python train.py --num_hidden_layers=12 --hidden_size=384 --n_experts=16 --experts_per_token=2 --d_expert=160 --d_shared_expert=0 --hidden_act="swiglu" --moe_layers=[0, 1, 2, 3, 4, 5, 6, 7, 8, 9, 10, 11] --router_score="sigmoid" --normalize_top_k=true --routed_scale=1.0 --balance_loss=0.00044 --balance_bias=true --router_noise=0.05 --n_groups=4 --groups_per_token=1 --init_std_router=0.00787 --lr_router=0.000571 --num_attention_heads=6 --num_key_value_heads=1 --head_dim=64 --vocab_size=16384 --norm="rmsnorm" --norm_place="pre" --norm_eps=1e-06 --positions="rope" --rope_theta=11400.0 --rope_fraction=1.0 --qk_norm=false --attn_scale=0.125 --tie_word_embeddings=true --parallel_block=false --init="normal" --init_std_qkv=0.0177 --init_std_o=0.0 --init_std_up=0.0177 --init_std_down=0.0 --optimizer="soap_variant" --learning_rate=0.00193 --beta1=0.95 --beta2=0.99 --weight_decay=0.15 --lr_head=0.00901 --max_grad_norm=2.0 --warmup_steps=200 --schedule="wsd" --decay_fraction=1.0 --decay_shape="linear" --final_lr_fraction=0.0 --batch_tokens=65536 --max_seq_len=1024 --doc_mask=false --train_tokens=330300000 --max_steps=5040 --dataset="wikipedia_en"
Below are experts of layer 5 (counted from 0) of a mixture-of-experts language model. Rows are named router (the router's row for the expert), down (a neuron's output weights, with its number) and show model dimensions 0-127. Each number is 128 + 24 x the weight over its row's rms, rounded and kept within 0 to 255. Numbers have three digits each.
Before each expert's rows: "comes before" lists some tokens at least twice as common just after its tokens as in all text. This comes from a sample of Wikipedia text that the model never trained on. Tokens count by the router's weight.

# expert 2
comes before: "1", "2", "9", "8", "0", "7"
router:142138070086094114083087125080099133147129137112128109127139117114093105116128150070148125128170143147093119158100150130097147137103126147079143113115126112133140131083148135095135108157131103150146157158127140122087137054140142130112132147169143110125134161127120125142103140095111134149138081108131105127088140162128148099172115123107118126116097106115105079120125087118134110102147
down0:155139131082127171164135141159134118168095127096140142171167145182150138090095102105136139111138116162081109088157126153130085167116152115094123122173151099119163091130138108068108111114144121112108136073168152180165114127106150180074075134159078135150123112130170139114129119135156119091149103139173130126101111156138096101127160092170151153121150134147170118128113119136095106151105
down1:157124198122147124198139073174128105143136120156127139143129102102106139116130137122168102095134164131113126142121153149091095164137114104110153155100101118136126113124138129121120081119109142147101103139120107143088112125138119134156155125101193153156129122156142116164103146121095166105142111121131132126121099116088120140119160132116152110121097171146086182106127098147100137119104
down2:140099121144132139162104156133074163151125096151076114123123096185114122140122105114086120131133148118149156113131110127135090152119164160105105103134109168142115122116103124080125130133119103136101085136122128120172161110113174141096121126132145104165121121112140137103164121149145139094118166128102100152141120127133148095171162099096091127122119135155128126125106148107126108135134
down3:111131120110097149120124140129122064106129165087104128088118132120114117128136124154144108131094115176132125125170123144121133088157124112161123131176112118152121147116127145147144113118162131121132186089137126118135147101147169105128134144154135125110119140162137108128130147169124134118113141108103132147131111127153140137115125105144096146129137134149183130119156131176157089085154
down4:140139117078145095107097144154130133123125143135087130113116118117177165129118112130090129114117150118092091110136100109137142092133128127134081139145130143139107145112126156124125108114169120153163148138109127132138131111164124102122155167134119143166118163123138122154122167130133107147146147145121150112112107096153100145108148109169142128135157140128166104158158115144152158120163
down5:144148170150171125154099149140142109153116177137152070097119145148161129138148114153147155146101111107150124135145121100129153121097160137150159112102122175126151126134169142138106159107146137108128134144144123078106137182177113083117112155153151103165118130161130135114109132089131141095152150118156133127151150151115152107126120090105110086131094138163132194088090118147137155115112
down6:140132111126144120140120100158106122172134145122142089129136132170130094095122098128152128094127123111127094105131127130086137114105093131117135092146124113154118128107143127098112133117159142142125116140106132113089119100136136104130092182152158132189119124127151133091147096138158134179099124137111154121095123140183116116159159114164102122117152125104157113148143102137123134180119
down7:150127146149151077132134100100125121108123134112140099110169136117134156113148142121137131098123121124122129146119139092087113106124145098114105143062095095142121130128128152146134151130115140149183112124106135137114152155157137138118144134145172122150139164150156130119150113120123135123130134132127135090118153145108159105121094150137132124110132180158151146120144108106130123114105
down8:110157115121119145167123131147144086134183106106144126134094075129129126124126110119137108070149145111166084141136116125118078144141131141162087124117110124090130133162127138132134174124154110157146104091127137158094182179124123108137132132095127106127127153153124187115114130109143105148119140108196124143140116153093143099127142113151147119139104113106166133136113117134110136128132
down9:110160142156147076151118129124163102120092176114112101132116169078133118135121112114082124096108133123131127115102108143099150138133103118166149130134093169142172130186110141123067123113121117143140123131115114126150111146116098136139111150086152118100133178133101153103104100075133110149094155097104121054142120136121152165130087147105140140119128140156147102107168103146123162118142
down10:133167121119096144117124155138088119148113105169126122089096096169129097139168117096084138103171079155120138172133159143138115127136111159117141151140114145084080152115092194111127144157152101102110145125125126132130133103140124130151105154148087101114188126099109108108136153167145137103130143115143123150150131152161156105157146125127139112146115112088158112128164157149146117126140

# expert 10
comes before: " |", ".", ";", " |\n", "–", ")"
router:105178136163131130093129094166161153115145167120134167157114118093140111117175122130131173137098147133135174157098150127116145098158145112145129153110190091160167107126161143181071099075152141118145167124116097165150133157108104143163120111149102130134117105098142113116113094112148173147128147117101146125153159136135115157128120132117115122126108149104135121151091165126102130154118
down0:120122060134151144124131123114097135114125136115127145137100115132144078113107135159190145131094101128155163124132121105100137114179130148149117170119134121131179159119155119091132147140118153140147148118095060125127128077101142112153102083147167137135136125131121134116157116108152164130123179156132127135158133131160109098106109112099115161148158151107075169133104133087154085142171
down1:092128144094079102109130126084162162133146167146124131127145132140070180120107150126105148146125112104122092100129123138140142109137133206132152131159142163122116141134073148140154097150161128123103082102148122168126139133119108139140147106151151126130162126116159141134137130124067146154163175117142139139120109125100098098148127142105102145149177105103141111113146176164081124120154
down2:069109110136081115114097171132168079104104136114113136109157093098162108121145143158140096100097139096096138139104135121115147090122136147125110090141155168138147133168130118145125097114137122125117123125089131148133162114147162115108096134133065142160151145083121107126120137150152113132135182175126133121155148091133100133145144117105123107126122142147134165103130156104116085141122
down3:137165128108134130136162097113170159132093101117117130131139111126144126159122100121097150106110170107116099074086144119105125137139126119108143134124120119114122117140140166122145127090129084171152142134129131127129150129154156098167140148174113083136100124077105147103110092126149144129114128104094119126097108135119172106155149124130100168141140117106150118102148119182130171140148
down4:137158109144081125105115169112142127171083109106112135165102141123149104111118057125074137111134133135123109151139176094127185123129106138137120130089156093139117133131142138148121124114120166160115147116139092133128157151125096117120138146125129131102151104133166160121091121101096129150091125140125160132154148134130131114126124120120169124138145109104124156108095069125154145147145
down5:157127136126131103171112163123127106124126126148112128138137150172077126130113110121163116105146150143152130148076146107121153123106177114110154070129111157181102107155105171155139173072107104151159182144113123110142106161177119151102143121118102093113147142121148123142130114073137136088131140091090149151135097123118145148087149119156138126140123124148180157069120135090130134162141
down6:133150135136085144128177156138190168152109126142118128115101119145137129141119154126119098175117143138146127120123142126112157126138135165146143154153117111103170083148119107088113142104142137110130164128119157113142116117135159112105114132125104070099141115094123133130133110116129070128102140150146073140083123092152133078116184104103152164144105110097170137129130173162138127153106
down7:128103114089115136129123097098132110146152178156118121147126106155128132109105180131119132114099096148124164106086180077168098152087156132107142152136122149122129135097087172123080150155140131084131136147130083143131109126110146150169112104146152170129138177135107119096132148115152119123152117123144140103127141122081096102176109144113125154159167146130113169148147118159118141171126
down8:138108118123125129161098106149179125107151142131100126102134087088181157167160173156156125162144129148133165150093137110141170093154154130151108118099108128175141149154127121101138078116143089130135131137115161123130129091175140095112152151147158145174110156115081116153150138123135157121136144135151089093145106156183125089077147136140160117135136133142155115131133141120111129099137
down9:157159152117104121111122164134148116086148128138116212142146142122119134104143113088102084104096124160106137105140104080103143109100104163125141151165116098137100133156117110118154160108148144155187129121102123123133152141119083137120126092120157115091132088116129149098145149139145110149120127116195151118123161106131140110150120115125174153134104120131166140166132133127150127116144
down10:116148116167148177115130160141109130127141107115101105139087137099095139129131117131074141121108165129095089166163149122145133081140155140145117095107091117110118098133146129119122114152131121139157121157129122073125163122123096129131101111089099063141098134141116146141152146122121130146110158103119144157108157099126175149090111132166150130101159138109121085144114149107132153099135

# expert 7
comes before: ",", " of", ".", ".\n\n", " and", " in"
router:073082158105091125109172133135157136130129151092129119138124133087101143089157170135109164181101139107146123131114168158177137156072126129094152128117116142122136146093111125166112127076161120126135122173178138100148117129136119121144117138114143126123116124138109107123103101146131149108144107109096167132113132152124178159122137128140134133097109132174143120145160133143129125142145
down0:122126090118145112149130135165166133134131093137123165128155175129079146107132107114069150107161095174167146115136128128142125135085147144157125117069087130146132096124133153134137113076146162147094130108144131166159155118139146132124114116127122099157163158124094063122118113167128156138143113134088089129120112101122165145133118142111119131103131105142148107080099125135091139090139
down1:137161116105130119101131110082138154162107182173130072136117148138117116121126098134146157141163115121138136108126157143114129110123130153124156166125126124112153114095097102101146135131159156100153119109127156105156168147119175149141111135137124148133138137181174153115167132127145105154152137087124157141126123157136123138169122110122138151143142170127143057106171105140121106092091
down2:135178132157102148107133150161123163113106093099148113145149093160092158152103092147080118143092136150087128145139099091131132131110127138177129085114133126139124144116150102094122136121097094108177160112109128077106114141168120131115126113140100113097102101108124123105087116089124140111091118141127142136099106111153140092103091123142138131090138142159104112118126109103131161116125
down3:104102113196112121125095087170164138122143122110146119088136148111133125095079090129144117081088110098147131130158158144183106093096131161164163134146171136176164124114181142136132140193131131118111114143145128112104172133143124137125149094117143095124176131086131157153167132132136157141114124183141137127128153164119145149098087149156150138118139146122112124121116105147074116109119
down4:119096112100193103108113159187112121143156158142165132129115088191074101104132106173143137143087115109161145111144086153105120109099122111146155083135160159131116157162100089135104125141122093125147174142141125102139094133144130130153123143157096127149128149112127105164108118100125158159174115106135165101098120147119107103159125102094142118124083112122156129160150108138100159141128
down5:130113128128168098112100119131124152112135132115164166140098113133174147083156121155102110137107142151109150152118122104111111128155122127134113155104149156150158161103151146132180122114145119152167161116132184155130042145126107148138146162131138131138131114098112137170130141143120074117150119133146127144138153092105105115126105109141152145126156160145135140158137141079146126144170
down6:121128136162175114135122063146116140120166137118147109136157119113153094118143138112098170102063146141118138100161132157125085155120095111137120133123149113162100116117106175123151147101146142192108112140144149125137178094083139111087190173158165152169139114119132137148131123150144146179176121104161087144120126105105130119139131153134174125149135131146176102144149145105135122110151
down7:124104138116120112095164110123111149142095167153149150117127119158113117119086109147102166131127142136181114154136138157152128113142102135130155128134138100091120121123128169155107110127151178092139157122135131119118156179103129130104163115113111109137101167133140120141131111144123123134127148122142092151110105106142120137127133140102163132126187104151144170104124135132113141126136
down8:152082129112143129155163083082143125112134140125068073148102113145094106179146144092136152136107133085112055080112142144104114129137177168104153137102093104134122171138128178135125149149096148080137120145098113142101107110111125114182089143115109132147125082151126157135129117098118139128114125137170141130141143127088133115113125114103099115147111140134140138150137119157118113123111
down9:137157112125172132144089157115109132091165139133113121110128155116144170124145158136095136102073120113143138121144133158183138142136134108110149122144120109113095107125114124181150114137069094091107129101111157171176159132109101165173077124138124063139124082147095114127111145092117116121143155115119153127131155097109097129142121138075152121136123108132100135127130090160124168098175
down10:147124096132122134126099112141106124125115117141136090091165131125119135073131124172148132093139084128137141108156091143153138129098113150126134133138185147143091151159120162146152122115151162121120113145109099177146148090074136107162114124088142108091101094172135168116134133133104154147112109159142082134127128123121116122146115144123117090143124170108149091100117136090104142105133

# expert 12
comes before: " ", " The", " In", " He", " It", "=="
router:122071113120088156163131123128160111138137122132181142104123148136114139125153107142142108102116102114137170166123110131121102112094134136142160137131146166155109133143107124165149129120121096061108153137120126125109142128123140137152126161133127105142182163172100132098126090121150114111172121143080099092096112151105122125126121202148097094120124100149146125152175151143102110095097
down0:108144105102155122151066148132105160154124104136124125126089102118155124144146096151173150155165107163101168109155146117168166075173144100068092124154089101159155095116128151101102119131146136156096112126111114145164128124155120120101104093104153163195137131075116128112142118146147120141113122101140173140145163122166132107140139082158167182140127092139155181082099151150157148172134
down1:115132105143114147114116082130099109133112118149145136111131129112139156131115092145111098114082134164116125100126117152135137121132129110125137067119096176136083128102137125125149110116111108154152158127113157114173176139104119081149106144121128120121045158173100092104120129113161136101091114155143111092157125142132109134081145140093146111146129187096121117143123103119120116143084
down2:117154126118105202164120121156146094106113155106098103167100095091135125124118136096164166157115141126123096129123121108111141113103100153115148128133119098126072140163136084096167096151146144111141079109141123151137139165130101133094112164142094169156158119135095131135098144143154127119131180127162146116113108146103152122129128123091133075133138135166124116103115200109129123126122
down3:153122168117108106110139122113157094144124158106073135091160092105073133217105136123109124119120129097156146124119125185162142108131128093122155144158137115144096141173126136146145119082106171129099114125143140177120157121160126107113138143147136116117118118132124116096096140130117136185152167109087102149168101124131130076135160139112114111116110134126153116108145100132141121115147
down4:158083192129132156115136103143142132105113173145108137143152105156084092116117151124129065090179114134165149102121128148104117119105180119135119125155124167136154102117107180127097118137123139140108103112092125145150105154101119138128164149131151166166132153152075146158189172138138136122137135131116079087096120124151144120128136151130166127136133123115121156099166156092117158129131
down5:154116108111138127091079133141140130123103139092167114130083130143144090099120143097170120142146122131144156142187106121164141155086154118164108105106077104125149130128149104100111102163138150119091067148130152133098135123151122138125126108123180146133142127137176127138148067167102125180122116110139125170209081157161098106148107083124124113145175118085143175117111113123097154111109
down6:172131148141099102126057122165160167114102147133120113113144136167105110111136128135142142159113120154140122124117118085155116128133147141134120103097102129107117136127167143114068153120150135159125133141137121135074129161124105129135158138106109162102114127074130131152134086143154126166097144145079127123145109159112177153096196073126140126098108142143127126109081090133151127123148
down7:105080151084139134125135128139137153106107172158113139101158142135123126137176089121124128099094104162134116167136088110115146142116147105125155119120109100136112166171088107114121156119122160166144173097122116128102136139132190119113135168117098111152123127102138131101120059113083140140169136103112132131130159103133125100110154148108139116084130104134136129178152116136118102084076
down8:108139150137148137129087122101049090145158135157100119122130097156131106148119132165102153101140085181152095162113100162144132095178138127148153101154174170134111135143152137154104111122157118132158147131097110120116115167149149160123131110132084139124142062138166124120127156129146149142109149112133102160137104142090126145128119146158073111123130103153145132121094144153120140127107
down9:150170102092103122130137119181123124114164106126137111097096125108128115088185168134135138119114106116090154168129159159100120146093118138147143138129129179092165154138154133142154105116082132131158147133129139126122093149118141144162087105103153171139116122070153148142150130134121139103174100138180125083111125103128114107132136145139139089126138151148156137133161149163138110121088
down10:117140130129095134127109158099112093095109130124128085105142083138146132080153094128081104154148115121112122180112119154095141144137146141141118140155105154126068158153140148112161122129132147131107138093140112132125146131148135125105104095142096112148106108126146070132132130092153099092132101084123136122123149092147138165127103106156132141101137146143134151138136133136137094130104